python train.py --n_layer=14 --d_model=384 --n_experts=20 --experts_per_token=1 --moe_layers=[1, 2, 3, 4, 5, 6, 7, 8, 9, 10, 11, 12, 13] --balance_bias=false --init_std_router=0.0118 --lr=0.007 --grad_clip=1.0 --batch_tokens=65536
Below are experts of layer 10 (counted from 0) of a mixture-of-experts language model. Rows are named router (the router's row for the expert) and show model dimensions 96-191. Each number is 128 + 32 x the weight over its row's rms, rounded and kept within 0 to 255. Numbers have three digits each.
After each expert's rows: "gets" lists some tokens that make up at least twice as much of what it gets as of all text. This comes from a sample of Wikipedia text that the model never trained on. Tokens count by the router's weight.

# expert 10
router:112124146098111165166103153152092153141169141115193159121162121161118150147165131216077150122105078118176109155185139124139127116120112104138078126115054120165103199144104110087108106095089134087171097112114191173127087164116100139153115163168116147151120178102083149139138128071118104123
gets: " a", " he", " He", " A", " an", "A"

# expert 15
router:204130161068082153120119137144143106114119157120170077102130170118182168145161140123120174140088124110153101134105136132115158152145091076135088097117094126124103157172139159087092122124095124169182097118090112180156094146081117100098154177125142162123123126118149164104156087078060119098
gets: " the", " of", " in", "-", "=", ":"

# expert 1
router:154124122022101158171145143123089116106077084088190077126117112084101160173170126136155151146111144084129083147127111116163122137099057174166123105134113050116097200161129134081103124092125163137148162132106169189175078104078079109101123184181049093124131208082146168080162112067105077119
gets: "0", "1", "2", "3", "6", "4"

# expert 7
router:192117153085099134106143108135056163112121100134132069136108178122135153160172155164113218162071047084126071163168131113167137105139146154121086113110105155130133166135091119132105099077158088119137149161126152123143089157148140106081108194157108109163073161106100178181159153080055086135
gets: "h", "m", "c", " m", "g", "re"

# expert 14
router:153160144086063136153130100147076066095117131142144117092133113189135186115131108163101143173133106119129116107117071144129095148097131078146138087093123090160090192160146101126085100072098158102156080131080167186155076096103117088105113162109143103137075127111106182142148125107127100148
gets: " and", " |", ":", " that", " or", " as"

# expert 2
router:180128130033091112123200129150130147090149118127170093103124138159107149140134191118112159175085060102103103160140132139176128160175115129115111123117128120138113157135077148061129119100119156127109190083159151159142091122108075104135115167175166130184136163119089116084187171110076153134
gets: "s", "th", "ers", " Ch", "es", "ch"

# expert 19
router:146117155083164150112121099120056136145105128083171067111157116132115149118167130172047166135141120116111116147168151153156131152133137094180085150143129103178071155155129162076111152121099126120126119140106129127178102202103118130099140159133155063182142136114142189108234187092104092102
gets: "201", "200", "199", "202", "ed", "198"

# expert 0
router:182129167071120148141097084145111104134153087133177087085121110207134193210149148148120154143088063150129107144164104120117099130144135135165184093106128066108128147122150135088123083111128153153102124155138101150161093171092107066093164178143089088148126137152104102128166126102090130131
gets: " was", " is", " T", " G", " P", " be"

# expert 6
router:125136133104102143161127122124086132117059092158190099115119152141087157139184135108120135147095151084149095159133103108132145112122097150139097093150091068149086182112141167128102076089093098155125134173091116127159132167110080128069118148109115100171124150147118190117171143125119072144
gets: " to", "-", " for", "ing", " into", " under"

# expert 8
router:203134189068133159139105115165105136105105076148163094130114142111117170155147122138036198140093152104120110155101111150157156157169123082129125132170135059160097178135079144071087099130111135097149099105134098147158114172084095088146125152182111114146106139142109171139175116120122132110
gets: " New", " S", " South", " N", " M", " North"

# expert 18
router:124119173060123087143120142132079110083133131139179136117099185145122144162191152142075208193126126151146113132142127135146116200105112098118084118151132073127100190153117103129103158124186160171161121172113113122141126170101138107088149161147113137179107159057088167087160142075091123156
gets: "T", "it", "ak", ".", "k", "un"

# expert 11
router:165104164072134115135097137164087099154133120139142098126122144129113134154169165148098150174109124079123137165097078133141133150137112120135096146112088079167098163116043170060123151097068104123162107114098115116157121104143103108126132156151175151151069160096044156113169157070079148074
gets: "\n", ")\n", "\n\n", "ie", "art", " out"

# expert 5
router:151160160086137145191153160159084100079063088108129100119161152100132169130183084106097188124105114123084120164130119160116126121148108144154135079139107106187118184188117148093087097103049152109160113141137133170158103152127074115084119160169101155122133159121076172139195157106135105091
gets: "==", "===", "'s", "ian", "an", " American"

# expert 4
router:199178158092141189122153132145067183138092098141107137135190116148100162159122140128120177158100161065180112176087089171117153119109116114127091102161117075161091139093129140076138117158138126124134092129117119162213125182094098086088118169145083120114113171075087184107172105082151110091
gets: " |", " d", "ro", "|", " /", " w"

# expert 12
router:153140206075112129126114108146131095072138090140169067107112147154151176135209144116112182180099135089168136151121082130143168133133134130167095107143132098125136209144134160127110129115112180158162111112120163135136075147104155135068131181155107131171108129101075147107134117083107109159
gets: ",", " by", " from", "),", ";", " with"

# expert 9
router:122159155125122144107107079150106081115120067113140106139121142142201177125128170150098138166094074119181071142109109129142145185168088154102134083167093090149099163145077155107086127094149145151124123155125161133200045138080133159082174181178086135162135172104118137114147107084117140078
gets: " (", " |\n", " \"", " F", ".\n\n", "\n"

# expert 13
router:179133192086152115156118086196125121123093101158133084123125124185112172171158187099118160151103085060116116175116123129141121167165129131098127104151081095122116181138086173127060120123102097149124093177113145173139098171094105133083127166110065141143104116102125118138175138111081128133
gets: " ", "-", "–", "/", " $", "°"

# expert 3
router:193118136074123162123123138126144095129120114139188090106134192119145143186160149123068168112129171109149080151081109192126151166106124110132068085164111100154098181119120208068120098068111157130166132167141180151157103116107119106117139110097070106088107115104112188114171136125101114105
gets: "a", "il", "ac", " L", "ul", "o"

# expert 16
router:179092178075107120115095069193078091120102137108103056080109075159134153105136122151101158137085127085101100193134121122135105159051112100111099037149091129108101137130091146057103141150068150123119123146121142181131094159059114145099113163132087094149118147056114120134151127088094112111
gets: " E", "E", " B", " J", "b", "B"